Below are experts of layer 7 (counted from 0) of a mixture-of-experts language model. Rows are named router (the router's row for the expert), gate (a neuron's input weights, with its number), up (a neuron's input weights, with its number), down (a neuron's output weights, with its number) and show model dimensions 0-127. Each number is 500 + 50 x the weight over its row's rms, rounded and kept within 0 to 999. Numbers have three digits each.
Before each expert's rows: "mostly gets" lists some tokens that are sent to it at least half of the time; "comes after" lists some tokens at least twice as common just before its tokens as in all text. This comes from a sample of Wikipedia text that the model never trained on. Tokens count by the router's weight.

# expert 15
mostly gets: "==", "|", "===", ":", " |", "):"
comes after: "\n", " |\n", ")\n", ".\n\n", ")", "0"
router:562530502503570527530434503490493533505464595533478535573497500474528524428544546593470510544486493495529471591441550504539453530522512473548546523406461494433554414495480519562486503518515386452541450485483509540548521528388463453513510576437479482482545533493553476512556426541539481515518502490412489485534431546427498481540420462532494501470589460451436505480466527467451437500554
gate8:569481451542583375487581588501472542423559441464517543433414472517435401572531551441539601503523448474513528497581536452525469541503587504524533560458528530511468479586535348414469463477490483539570624451521462440500423509514431463509491483528421450505477417502503493463559534432469419504554622498558466486585522512556482538500500437529567544489473508502470543450449491471509563489476
up8:523487473504482429475545544493442523495550462486547500508462519569555436536569475494564498481486551465521515532543482475592544555507493487513567574473523442487406471554465388534560481397474482512541568457450318445546385478546493412435471490531481484498481440439527494470453493483490479554451527531470499499520497504510594491525455359492539489518509572471473521403382479426480517431441
down8:418458495455511473468560491450538437411550450494502495474556495513481487555465528491420591500558500468480474520485526384594494509400560531496505468432610491463487456571552436468547444420450460622474555466442480456559498576604467496488401523522450495560451484506478525400515593501469379516460601581580532526431544452518502478591464542533457516445536455510451512483484461496502565494546
gate9:498532509485506452582545427520545486483496547491489527518497522547501512479608461519552527443487431498476597482603437470466506484482465542492444511434500510558427488523559484525468587576540493436497598517404493527469477558433536481380363522527452501471514538474453471577424544509509438503455519515515492540601449468452493492504504500502498516493541523571494485514538448423461565492501
up9:492506469510496462561467578480454464409420465491545514466433431509449473420474532440507496483504465546585396463487550469478482576496506480562410389434484493542452525488484429480478482499539563431501517412553476475506497499440593402540379518478467398440512466523486507445515555536486483547510506534482372483447464576564430515495468621450411445470429557451486568539589542481447549535600
down9:505445513504515494441509520490488502530482490475562420465486473436470563486449423536484479562479454476504417504521394450494485518390505467504407423482444427538474504498510447443440502512434481607476404503546520624493478474471525436534474762542472484524501488502429559471482547549491533457480400509515497479370448535537463476454494501599464539470477480501482499489430515524489471538521
gate10:533559512519389564435502498516546470459443524541598566491501496461587534489503375438480478421514439419532500419437499441494478571483469440495412571553546520521491407502440528461508475543580431452474549509478480435470462453492481477433587477519469327522441531405547498470465519551488546507487471529545538410554415534527495632539489457406535502505497561530500441416582498495587500462553
up10:536515500576522471510442589612510450516538476539522485489495425479479499530480465501551476485540502409437497437518506615421444426471544504532592527457532406541585531617501388464502441429491474449533522480543510460556549557579493454521581506491478576568509500516485554594513485368522518508468515488590456387466525531511470409497547475459561552656524510522561440457587490530500559578478
down10:518464506545559472444504599503504544477501511492452468515496474508527441494467516461500505561391527529501520510501467513434437520484534535414599467436514489518491512577555508613481590412537530542495493509542457548505548582599465485495447498468504489522554520516509580611447474616481467456486515428427597426461503455488558489458506437407437528331483396487513473443482540408527575509508
gate11:547508533524518451597527388516477397524509594404560537455550433477421553638509437496486420529543449540439500493458492504491519463545453529533501476494437520572427533549461493551463535508485446362469494390521487518548618547493585561496491456510514415494545524420518422452551519536467554555346526465442486449602509508483578567484497448527459429486526553444533500446510507540512560515475
up11:505484516478537472391594488504581502505605393476557448621430600521530463524473590449469530477498626516538522568487494490495505474536534496556488455543415554515485487503509426509435514491466450578446526503575451481422492483578400498451472524518533619431532535554460547543449475479478469459575504468504554589533521506563509430480477555460594541472492444453507491499417523517507428476489
down11:448510469521474518514486464489511523550511475493486514493515518566510522526542556456474618458483548496476460512566465526474492429566470549449346407560444528498470460559486582602477524504462516568501454548471431537529387460443486483478434386507541422439526473492523543512459422527552418443434439430531489483461485492518562454504531462542515407500527506467499454544471562499392535609476
gate12:519477463538492471464488432544470496491481576538482518481484635441538507534529465464483489497510496560537572513461508498532539517568518489494493480458461514586531527566448348536520478513457423433490465418487421410477555522556469435481516571536541489466480532546499499455496456563443542562568474525423426576439394496490489572576444640536514484385449453448485512498578485522492537555529
up12:513460502451522597490487559460545455516594486590482466513443384460444525510430520512533554494563543476474372516473453466518521511464417518506537488526543460440455516384494575447466512488497551601505568527530472561482474533494493563533564456502539570606475484398554541475508610484515467473425473428508492473487610512544472530446525454494452575505454517460497485553406461529451492469560
down12:491532451491426386559522481470470482503494491444516597530456499510567478506540427468484518433535527512557532452542470560428552482491396453480475518546483461442476526500473556608529509483545484420484464560489418496538477544511434511534543058538435467585538498487512487507481435535550522487505546573444546498607466503386540443501475537493524452505452494554480538491480522477550529510370

# expert 2
mostly gets: " ", ".\n\n", "–", " .", "\".", "."
comes after: " |", "|", ";", ":", "1", "0"
router:464426417519543529485525534492469546501519522511432504434477523507469541479520515469517502486505498469531516455400407499547533569498547561511545456413440532527547415485486544492519465493543527602479488524498457516491451458477528524540497475492420522478444523490478617485563496463552454537470461548478470563432507524464570467544609473523491567488483435472503482542438485433466470477587
gate8:499475504479600396440505510500476565552407523457580460497596478453446491472472534500536430535524435549468477523453468488410444532537484536515448436505613513495404469526471494380510456493572537433382560445565453515521469484550525437480438458447428491513545460581527460547471546477425513507582561464469473425545482499594387548584503454507585396495488560520558453585549554509591451550482
up8:466469438554491500504465489480458613452428575474577502524555539421568517416470461541434516526452416592457483511528479585482467388461496521584526536544645593552551498478446492535521517481449544454539504546490563537505576536543513452497493507490420503507515487536419468512482437521571513458537504453507485461499515577526404519530556434463499467500501492488535456548502578512528391473575
down8:491519470471475471454545465493491519495405516382590448524483504447539543512448421581584470522522521490483518461427528593516510485525510608425461448486465522585544433529454582427522460525511531423493529516469419474447545553500460446488445442480459469494409511483539584485533441463574584520516501504461497499506506536422486508521563495487502391462512544561526534666527550556536487461460
gate9:489545507598576480545456574499494451435550542558480611500501583448488462485506439555506513528493566457497512515538538584492495584596471519512596451590496479522517527458482473554443616451559496502577591436498500465449412449494447518532526537611431488459506430584479464640512532454536509453492490507525566542503550484454497374511556516481621521497575493459548519486561456419514470467532
up9:442533526524596406577544512458430494518552517523490531456514528549512429481505498486530483513475557575473420504518500530510501475541447560450501460506457473531504592453490510495422580400498468463540594474530428535557491526550460502492563515547427458402448494509470436525384458502503548503565509521478532558475587429517482364411519468447674446590600496433452442425436490510439454437565
down9:542545487534541453507536517500530475420582518542488491519527427538497574479488503434492449563456482393534435368469582504521475500588536486404481509521469471532463433388488540517533443471520425582552475457464527415450568537463555485500561614536489491515481454510521515585539565473477460451500540476469492606461517488494507463558509457494593411408462480532611548515482509554522509504573
gate10:507508507561491567469501513503409407551488425570448518500466527525464570573473577580524521548510410533552484371538459522508429491495485468535475530513433452456481494480360431473415352558422522509524551516452502409494495521552456504536470487514551588522466433525453559557423502548491526494427530479513522484532599563598416521493491556530471519501537513479430495431405601580445461463498
up10:503464514521500512510483457458491502538486448502439560483465493523464573601534494607453522471522416497549532426568416506569487436523507517530490598456540471428507524457394523534403422527402534533476537434518388413487504514429474440543415518513584618490475521535456536522448464548517526531479531500451507580572632574606434552475513566578474528508557572477435545428509612585459469529431
down10:543455474554550490462430539513486470472552469501567537543528418463427523504397477508462528481482441479507471475429420477499449453444535476467570491397537439446436355506498488496536387556486432494458522480531547478466430584468474455566540722508501489474448465479541480502560513506503578486463480609583503465535485527507446427450492473560496511419575592519503470459442497518487509499486
gate11:469513514561564479565440445502570497594518520536501430552508495525552536438505485536524512514421384575519520462478543570483577479449488526580399494508524439467556513549404563523484470454524456478551510487452570526494489574542564515513550494491430470476415441505500501556533481512456483545559532479490305525588474466408377566587561511466429571551583471512523496576483510520418545584535
up11:431458501497501466525430559403469455559523520473421469521436604587553493420515489564547543479513459629564590497470596527490534491500441497518436447507453503459506486441490520439474519453476574559482489417412540465542483526514531489564542458530498445420446443504446491594439533574584470559519474573424506511565489406408454584531525469369587523517557537504482474627519436615445369604469
down11:500467540532412473499609498437505559490557532506438466488511513450495514402515492525422483505501531554434476452520521357587503581462515501496644581546494475566484512466448391604505563467521486486519542553549545556488343525547537455556628498589427358548509497508530483524469410564599480480503491558472495447447549557562571456484631508508530485542531454537487459499533540495468540478463
gate12:510482521423608488523487507467585510484459484490424550455471517543516383555484508574511493449535532489495454524508619455588502575431535418509520550529457513518405575474537498551533487484470498569554450481496471477430479493512437458337509501480431505435532562454575478594508563485479456464384528471507482445471504426506469565514473632548481506460514543547447512466500325506407487591450
up12:506631556569436491488536476393519521527472520495487568501589471503491471549456512410469506478460494559480463478502511519461492490515502440472447541577595449509477482582503552514520516436562463504540554489578603436473504472419544515542520506530586519523568418457587414427488414562528503496577444562441558559553481455482592336489527470491476434486415537448421489391439507511544501490490
down12:550527550506502418508482499456452523596564482520471487449473541497469484530467501545471477465477456521503520472507525542580441546527553539473577442536478445504484532545526438512562444491569598541526425508482481491462471540538556515428421338568572459462480483462469573496416520546539420512434437557548487505528519452565453417486468463546439497464528605482430423559549475457458555433471

# expert 3
mostly gets: "6", "4", "5", "7", "2", "3"
comes after: " ", "201", "–", "200", "202", "."
router:588575537456500459471519442460417442524590489435421418449423431472509561543631495467472479403395551536442498481509475484549615441471464499441488501510484497431475541531501584370483522502573509531432512506546625526588497506476434546535576488466434513580531423466532479520440449525537484512450539499574434564518572425491515492507493549560445537463516424482609578467551515484430588501524
gate8:437412489527430610457468533537472536444452551484506474510587455522489523513499486539514498466550532423465401528552485511510450581578526510543504480554440468526602452522452562485506473509476471486506447470505575606467517616423490445509509474470531515531556431422481468464483428511493507598444484436416547451517546553528463522603528424422485485481511559494491433450443535477529446493421
up8:531425567504456530588472473509519489437465500491489565474529511424562573497421566538516509453517425451489549554525552559581510619486447539504353460493501528512489500455457508444559594546473496592514466433546515486486533627464491491501521502580623541532435558567528490459514662501500532475543529503409449442452593515529434578521493473498416490434524586460503549553514499471430579531523
down8:517533426534501520467495452454483587486559518473532548460556518418495537464423464494524474518542499546484497511420456485408529525532552501497491464447537538506456534519504445471554638527425551573477489546548556519517499487477507420607536584525513601433464424645474470443512552476482413504576509535443428494478501564500516546514512481466558509575535515483475523594469485459507475456469
gate9:512553535466529562489438461554533465449550506491433442469484566496523412457563551502489582446484501446550432476568543577431534489508539528485421491522429480558500496510508412443477429419460494555552522507456507456469550583508477453469547524563466429454513516539488411538457426567507575564482455536474657464542498535417457401469525447479452512542481468414475488454466473524417513527505
up9:503568506413496553502433487513553399424532508478425486386469608469499484439535518507444514482482446499487492454537487517462520485507470488480395426454431537539517576454479505520522479493473465605628514511442470418489578622510535446408523488594548398506509580499537509540431535553494478527484440490458615528645561487496531533531509438478429405426524559503487537470462488490446568525470
down9:498506462453544544474623550485507507453519508548470518395439582514447541475559486651570478550516512510525535523542498452493558507529507520479651503526464532499452527507546562533438478561581497503546458534563559463541520550545504537485484442544535605626500441499517469481495555543455450553513484469509493589493425555490531540493467555484533474533488507497402504552578482489484471437472
gate10:473613412532497448503504480485488520489500473526441456499524554524498531446498514540497572554515451574514501522550488490544421443478417560466575543461439453524479565456440516446444540482527445500523471437527520455478553522479536460521457452494502513488456507483481348504417530522537586562427388516454615542513529541446569427448423415470475442470468518477515441524500486497670466450502
up10:453472589468462529509494534557493498541483606501518463350429485521505458547490512511470545465452497488593483535491453581581551591463540511535470498494543580522483470561460408495495470478536502495498485559424521503507554424597512391508489530513603550504468511475536462462511482485499477434503496537491491500617477529555432496503477531571490583436477517547553577478417474514412499509508
down10:544451496469482447547499513401459559478469589509534487419489615494482440492492523456519458454420447536524597511487527496525421463501479365461462493539449471492442426504479423452501447466486467555461467496437535501477537529587516532551558313445521504439506497549548548573491578580574503515507553524607526440458414424555553571528464469472542427488456451499469575422447576462530457517481
gate11:488441577534522504558592458433454478551545428520542469468535418597545529562607489568555457576476574590512514453529533480503555517524460493486573510438453473493477522519513583508420445514546535480469465467452453517443483519496550510459476540426591499494438459365539482503452526499540430583633552566561438570447518446468499491432559469482545469480497545597440529528415480432628570443567
up11:479485517538529579588615478487471475493534481504540554545437410548449534508511547522566569521486534430562452469494438512486470543556453483566436564508492459449540554467441488503446528550529527546469578460534508496496482535587545466440465476484472516478439479486433573507484508453376481587529465446484432447487504531535461506483541559433536399456543487472523455582525557473500485431455
down11:522563551502495515486471429477537436512529584519443508555449439462462506507589443443440524456505543495531439456402505482473527571480580579523502394501452525487527482547517461643472456509464443482598560476542460560440479489462470550456547514495476425459375567551510489534571507478561466543512387559480521441447519490527573516511491548549460543630573581543414552501505443520489537535505
gate12:433516436528549406450425441442462570423508524467580443535547526485478512554370534637546460458519474436470537427467468470447501512572496498510422612591565357542455516430565481550483466531575494535588433535495501572459437426459504433463588437432506394522555516435468450397529508500472516480500455461495528459456441495445452455530499418553533504455519422494534509600557460500579480544449
up12:552526498487505494441486436442418471521496464380571445499518557513533532567506487524570467525402489521406449424474470393524532452489426410513503474544554511531395513427538513429579533576580503542448448452494480571582407496447517512532515496517477485503495586490543605456508516562464428419472463545545475523470504505491519444426490476541494364593501438551621564484560485511555537505528
down12:416494413479488511459591399478449495449504439437542490565556519480393495446493546585530509559587499487405508521454574480517422473503496520503577486459541510512499466561526556533572499532457362538490508559447471481582468545604555471538512469434362493410559479483504519418528632556529519483517500507520543487564504590465465489460484444526532479618578461508527455515507490502523526545539

# expert 14
mostly gets: "201", "199", "202", "197", "198", "196"
comes after: " ", " the", " (", "–", " his", " The"
router:532580496485546525554497537494483487462559515469473533405465545473575580536473421436488448429521470434467414457578520554475479549469567495399442517544554486570485535504480465523559485519484535472509488563450554517495528567380363515597417429559574537509460477488433480493529564515419595523487568451478561514476547578455586545500530491525545522564534518408561586454532512499487523438351
gate26:526451530541451477605517463453472597591514473483504473517527441431430556517424446523570516531397579432549489451479434533508497400455374501503440483502417468559494488466434487518416444477602526536479450463419497509580601436576414506499610471394480541439509513491422480572528499486510545548596471546459486480458452465447446525569498482434459492541469557490491576485393560474433474518562
up26:484558466453483443554444534569488416511530605383466488502439533511559418500583496508478486504493500444502506545512538419495477577383480499512595481525518495523502579475528452469453496557434496551507546547478584435426380559427594552512530509578434524463519532509485489441494531491465397390504522459513498488487522461555586544487525542510583448436484435450522547440505402506432568517478
down26:596521443572476507518509565489532548491510513529653410531577514455492432475516521583561450462531404616459570577381452537576481471493489472597506450526498449535501540505409553436486554444488559539538468454515568565503460572537428488458528422528607466463486549523486510541469552501499600442488524443559509533538516504591553480455517575419488561485485547529440599446480490568449482576475
gate27:486493553551573612404569453497484480379474497415434587391581526460510518502529438590504418498472536432454574542502504460504528522428531586456465570505467465489498504523539429393472423462535452469464516483598411494477463571557487519494444517568467444465499524438545526544540532575510493511483543494417562513405411452504531472514566537485581545563552630516408485482493453472453494493431
up27:539454473515529572542470451471455446519435519353500591466559540409486531466526493506538473570535457560447491524463509491501448503518497536564448624497500498530470433373532498487464505429549488416504520478503447508480501541525486569520496519529406471502407566483571475431477475567464447424391505556456499497450475479462584475516647508434526522536524601515415474534505493463480479509469
down27:406549569550502523489535477492446455379435510480458540512505516445507560520524456418520587449445536509486499545494470480493523555451543508632457518519600617548568535438478543435517453514579513562501502459520374544538413452499458535496495692487463460461557493510509463527525425532570520523549454499464480465486556500435483578531546475475469539537448529577416469408533600557473540528494
gate28:470468552498466508518485483424513452463533545499376412416474522523487511440469426421563503483530571486558450511469450580495508533388349636503496481421516487453429515568475532415604527486476515545548507413556485522518572473476488440450577491545507503495489556567594416461453568449474618428554395452409512404536529576478514488503522476405440440451421513441431542392500509450581432498514
up28:524490475419440458432524510393518501478519555482543478487476556387469520480410485474535499477432514525535530429421368481484474470398437427490426549509493486529450511544479518497427495472452577475516586470454424495510508414499525429388516452477456527487391524445415409571477464560468511362635477565564444463537528475591540504332459481471597454502508496544476415599475489498552454456459
down28:553447400399426510414578468445472509506416531402518504409478536464539500486448517478500538479491546545513476535487457559547496547431431461544461557505503526541421479478517485432524499485489535516503504432479429529476550535482529483474475586549471596466453536442443420559590508508526502443543536563560481422493632411579564509496445515520535546483532508533551553633481459463501525343535
gate29:481496521541520515455508433539413505445516520486514392497666532473570459484488505506386425509520531584573479497521598497470567493549414477505439521371405443534493523546526487427615491503529558430531463545609530432529460479543597446451536484517566525468592535475486425533572581568462511645548503377453586456467503485567538518550535465517523478448463473474492527529489491510410524541580
up29:500505495366499460482586621513548466516519366470465484489402480502497579536545541504566563557455512455491401585536403468431444529407436529460537494543590520464511523484511622550481380510512539595461525536465520577557516467453396590481436628485515453521366545433527485433529444413568465498490408519476435504538443530412536476403513480516468484525537543474488504484594528455527504484452
down29:425411611493480505474422410514601475544490519550480538473529540507377463502484421540577545539601529521516535428469503450602432528402445604427490410486511507437522454451445510546480540565409378496539366499431464503558446496530493471489596440474578459495516524490547448448474540436372450525538546496441485490539438496544520508474573578437523489519403460432485524473407467509530453523482
gate30:558420482484530532377469456459497499400468472445508389492556487511443426378500543532484456545423507509552445525496484513379526517504526532546502487543464477530416512617495453484568516542524524439463484543537502456586483535513523543510540444494443539419467562529396494516373586448472521514596453405494519445491519487540504555491556420548517501538491434472520478515563478637549509565552
up30:485460494554493485452460536574500483582477539498552492535493450545466508484535528543513384659556577478503486551484551451445534448488549457518527412464490436543495522588557465524538547510457528412483577543417479541543389469458592605504385504518385516553402559474429501401460569423504434541495499517577512546504476508594641505478451491489550549507434423500524532512624564524525500495590
down30:548497558502411371653541455512467448540418505429602501500546467523589512537553531520460473432455566591447537531515507520483493503463490372506538529508497581577405467491561538483542527470512489373475557447498511540448525520438520578453495429504443575475419576423437492527561507447589472540465592501538468538512496506515567528448516471543466527487477473490564439573518559527394452456523

# expert 0
mostly gets: " three", " two", " four", " several", " local", " public"
comes after: " ", " a", " an", "==", " his", " for"
router:498558417371459454481500515496516453429629479444375498501420468512551478501548471483460454436444511553533478499551514515501581520482487528474521502621575443432558539497586459517476436450576554437508624394510529494462419535515450544465505419538565484518506432382537486566408468531520549485509571441383594563486528527576437515493532517560525485474460496516522445456602445508486544491429
gate8:548484511515392459448560527508485474468474533426532430522436474548547524552603593587462529415426505542513564534502440536421554450470494486500418468521456547456462574470525578483430439510510554452582532429443471459569494539523551522473525500559449491443494541506557481486424375426521546483542526605576473559507547502629516498466506521439532491474585437468561470522474408567521493476471
up8:439520571510534535488474572558536496519512501480442431476505540449468482402509346463447568461551593480554510624505547512543429508563460524531467434520485506476519571572552485595554497555378512474575530509561448553481552434520416415538461582544442398502486465550468510480521478509511529451443475484496437492512500524467366391474480498352443554539489484493610490481540470490490445505447
down8:465508518446559529445501464448555489471467537545513490558419556482488427536417562501503509466537527522459610512578574527534568588500465465528554486488540327544468580509377516538418492576518445486499520444431610475507424524441479553528516560484509520438502423534545408503588554511509567484510463496606475554526499522437559459498438539421496520508520525489478448547466557508601527425434
gate9:560497491534559551495506486514436496533488416444534510406575436532519544467560433442499444442529547571536600432437470511542480602517535543461567488417512565536398511468515527441502480559496531533484474581504401538602527544474495497565481537516414510519547491499467496543488543475527499485490514588445580542479503383512501570515489470544484373535597470474522553549554462444480425497584
up9:468457468465514478567508524559481523442473559575429542455491572505487602525460541495474579419521435533471456584553553456430489442551563491438540530527571489411505515424427459508508496530460466542534483551512494417431462424491556483534537548480476495509574543396483517552518447555546533412484518570530396465559475535562567527433569476540615481560549455477552478531414618529534517434571
down9:512576513462477498496461462440453521441449398578391485490460485426509458473504468530448565464460455544454442618622501486425646423444534486535408512490558448563541463518438526541500502403402492506565502415461481522452528437488484552488537475589563509427601532522408540492492501586513481480490554483484521535513468521450443500531483516478531654442498525439496564550483539532505570474485
gate10:559570603489467497473500479490479476436471516488484409529559453438516501478419462549449363418493525483490509602472445475549555496470512491394550464526479544480480529543535526460475520457510464516517552539429536532467458454559518521633483522572573497502499505574473499490533515512561452464520471377507480416460438479428472605463534507514387467500565504547562524531380451508507504541532
up10:497480517493479570514424544458464535531415440571449516472511539461477527503505459357450486553535589553549532456461498522539494542492460472452443501439528527617468394474472437450450583466576439509425536562597537574577550502493517464508624498461519427518559495542545420527514478521549480458550501449463470531436458431566449424670459522591461556430478509469467516453575414470467556520538
down10:557536510425484478433502522543451511507441409508424541473515433538543515544565569448450442490531373472528428434475475469488499470544546539610578502479499519463622449522557458476559501469492485465490485477511446546529620560481525515521495230542499478480493470501511598502435491512477500480517529529444497548501527472525533441427495488529512482506545453516505502518493429504429528479508
gate11:526519484442555551444443573356463509524397481494504462546540466421462482524482491404480461517419488482568550556390430497613483586479435479486533489570499491592544539597464490485546458430546546500527482544514472449519519575505417478475554477537536445513516404535465540421392476521446552520451471526478509449524470460479493487596544474563533562503521553521466496480499359516431487545546
up11:500461572574438469537476426501528467567549452517562495414481579524519503417466513500457587463516437551397489441567488547514496518509622560550487580476457529472474477570408504536510613498529457479495459539494484474409554456500472470555533526421561609519512617527588461458482565497451493527582558473547451420525561546438406558536429524486472473511493530434511434521446507558594490476453
down11:548480518458474485585440455480523495486503518609557552503522580539481457458526463527464573473550498557478521420523492611408503483533478514504534464542416482482539423543489543503529468552441446508507592485397510511636418442507478449594526655405524516414561511530502422508514514604555512573513535575556598600413563579447468451438450483522483465575466489483509481511438504519537544487500
gate12:621493515545462528524480475475444474379440470477539496460541532539438579533503520534559547447461436549403456492506431631571479463446531525486357545435419465556518486471531458467433506524462418536524560486416469609482502450442661441496442488456568547482551505468529518479558529463614444624491576565496509485557539452497459398486409451554445545529515514465561464465506498450463497487577
up12:417524482456450527514520508441604487543546567475498532479527514527485526579514503659544473585445554518552475494519409490483482470523430410532463424491519558484534499381489531537542509389533513458422559463525515484587529454500494495530522573482540557508509463495542486461532553471497440482507476468532570519519475555483535490407527485403447463530458548554574520512461574439546462514587
down12:459464484480458477488536529505491566450441511440448450417406497503587511537508599516490460487457522636523472560493484512540489549549435403518403591444452527516498458423599523482499450490541525515521481537444536566531515502479463512524468194517483496522546518470511504494508546553520531539428431467456446524516577443515456555544467464484414488506498467368457501495474542558441540500488

# expert 7
mostly gets: " the", " a", " The", " his", "The", " an"
comes after: " of", " in", " to", ".", " for", " with"
router:497507491548575502467479491449465473443597511394574447566575473480484525494467512516441421537558512483513451403488512462571393519510375481548491516439480537548406532426554472493451487511487510499409496526453535511557467590548544491560451511484576461486433555488472461514488530404470460498482488579509433617491580486393410506545478433529441462496547501523490425499458478492561491466663
gate19:538432525495554483455566528572470500458533443448535537526549506537507519542541524511525470624500554536601483501503502465420543561515545564537509569462508509554435459539521516513439569462471558535580389539454494501407476499546515440524523511469467495603554473440451486563505564532570468481529558616361474588573622504513541498469529466453549466453476580412515555493453423579498455541519
up19:447589429519530563525480448488487521419457455516551465503522489463566578534510512496427506509426464516516492478563533479445466530570547553467492538500526513555460431550522510480600501452607472565485540502480562436516547542479566548518514499545485505395510493520416503437500467620599486541554536571555507519520551484472497519537469518421496502523539500528432454447527420499435464431511
down19:514447615523570532430575523536518509501538571469551478483515462569510476521541500593434482541531476425554517579484479445514559515471484562552429534438459495516512476519458583547455471599525512514534433597441520560433479470521525570433552592514576543547502410496489432475544527561506456424630468484529483517427480623452452448471428465453538470464462460400653451503408488475459466481474
gate20:597497425451526511526604610431520434547493468477492474588459533534439481523518391481469474530538412562499521473485486530479389565447467543507462463487456468467494491526495519467483524504476469568499549406542484519527575509545516550532516517421533478499574516558410597487506494548622516378524518508499516391589464464477435465450558445535623511464480490503383528464527404479442546485500
up20:439589433441517487459508393519447479503519439522461575453553569514475471487488496476453526433541546533570429585522551418505508440506486469687587549476523474542463523500322502436539495457427470444521459485515517514466540449453493409427496469525473520435548580422530491488457467560413522543440466484493451485577619460577476635461433529447556576508507566486484519494549516595551489492510
down20:454649470517486443431481439521456451535502541479465571466600556433506652490593567516515610488462428428545520566560457506458561542401525543544478534524524460502510561441467578498421531508496504471422544493510524510420553421401555498465445307486411521567473477466485520491461535457523496477387612491525517573421586525583481551456505500512529506515488544451560531474476538416497543456422
gate21:436409493578520566562557506471403525447456487476499480480546528646498454525462508428550470472485566545468423512511460459576513514530586403477479543522504512439567493469424435474469494362523535427593420529644531414512537483381537459539579481532494530486518427477478557499390461574442487511560503490505529555483466494516576395433506506534586520495564436573548531510454467496510514603463
up21:511412498525506512502573426494492442446522491487466549563595512486537498528510512462433505525569518514465545529573466529468531489436588478498516604422533480415502430514458483576481524360394525541580499546543553459613449472430552530521603517496541439455599408567462522544485536477513506529581543554503505489532509546474518429477411541513507518456526418581534462524442467517545452549506
down21:478501566492541595531470464505465556531511410487456510591466470479596545575515524567546409524487487509563480421531527476497539539543516516508536510494455656454505545530481467526483586491443486419529546444510518557518501548483541350564592654498571481502525505435546461576570457548447580506570366547537552520514565505503550475372548532510530513423500499552412523479531465542518457450509
gate22:555577484474510458593428552543565510457489476498558574494451521479615654506483484512465527540507409482457463558578547557425430501523497585549624451492480512483536563506542502508442435490501425567533436453452560492499469531486550541543531535503526457494492475459528528356486513491538567495470504563528497510554530469418492543478531466433594504526572604478444551488517513543468490530505
up22:542530644415497567608639469518508482499546516536495503593485547476543541545525434467449555481459402524488479555538465576488489472511457537516477434478441480527502475500609471474459502486524403513422528415540557490520539521542564494495597548554507469486504511447545459505542582494445494510514542475539550458514594381424467464451545494454431514427471512405509540519485620470504377451498
down22:450464481447516469466521378542498470527491478573524433568533538580507465550565445473454532593480541513502434459464477564458426543548555477524460522531558479474425510449556596494536533555481467556465473374520605523527537442509463495552568535538529479517519582555562522508502452524552496531525432502469487497537503551435460498526544546488478407355490417523487463550508561461505505495598
gate23:549424506548507517520540473450546535547550586510443520445517596474509423467545408542537541444493421558451588479456554507542484558510548491568539526459392533580497484509548517472437524601470550523562492530565502464488396534417507580434529505532564533511502539465468496484480606493577582623468548485552420440530454530481552462491450414481529526471504559583444563449573548497393514475468
up23:442598536473371490454485497479490518490472479503545517468475477452450565519532584512503513450465474523489439468547509447487458494523471473437528519601563422524482493486482441491589522400511444462428550465482500608566545445520502504518474510574415567522501516515473567432478444534504440466502512483474482546532544511509443454536492519500486491477496463422514434535463486510522399568531
down23:427542450496518407488440557549554519418535550475527473534544474581536558402539593451499578495466540541470519495555570489489468506492543542452520461525595502490566511555531455555566529486475424487568498524448508590494540503531441464406511327481462451462428522522488522537497448446485437459477509556556516586510499501452449465488523560497498513537500432531373414538462495463535484539491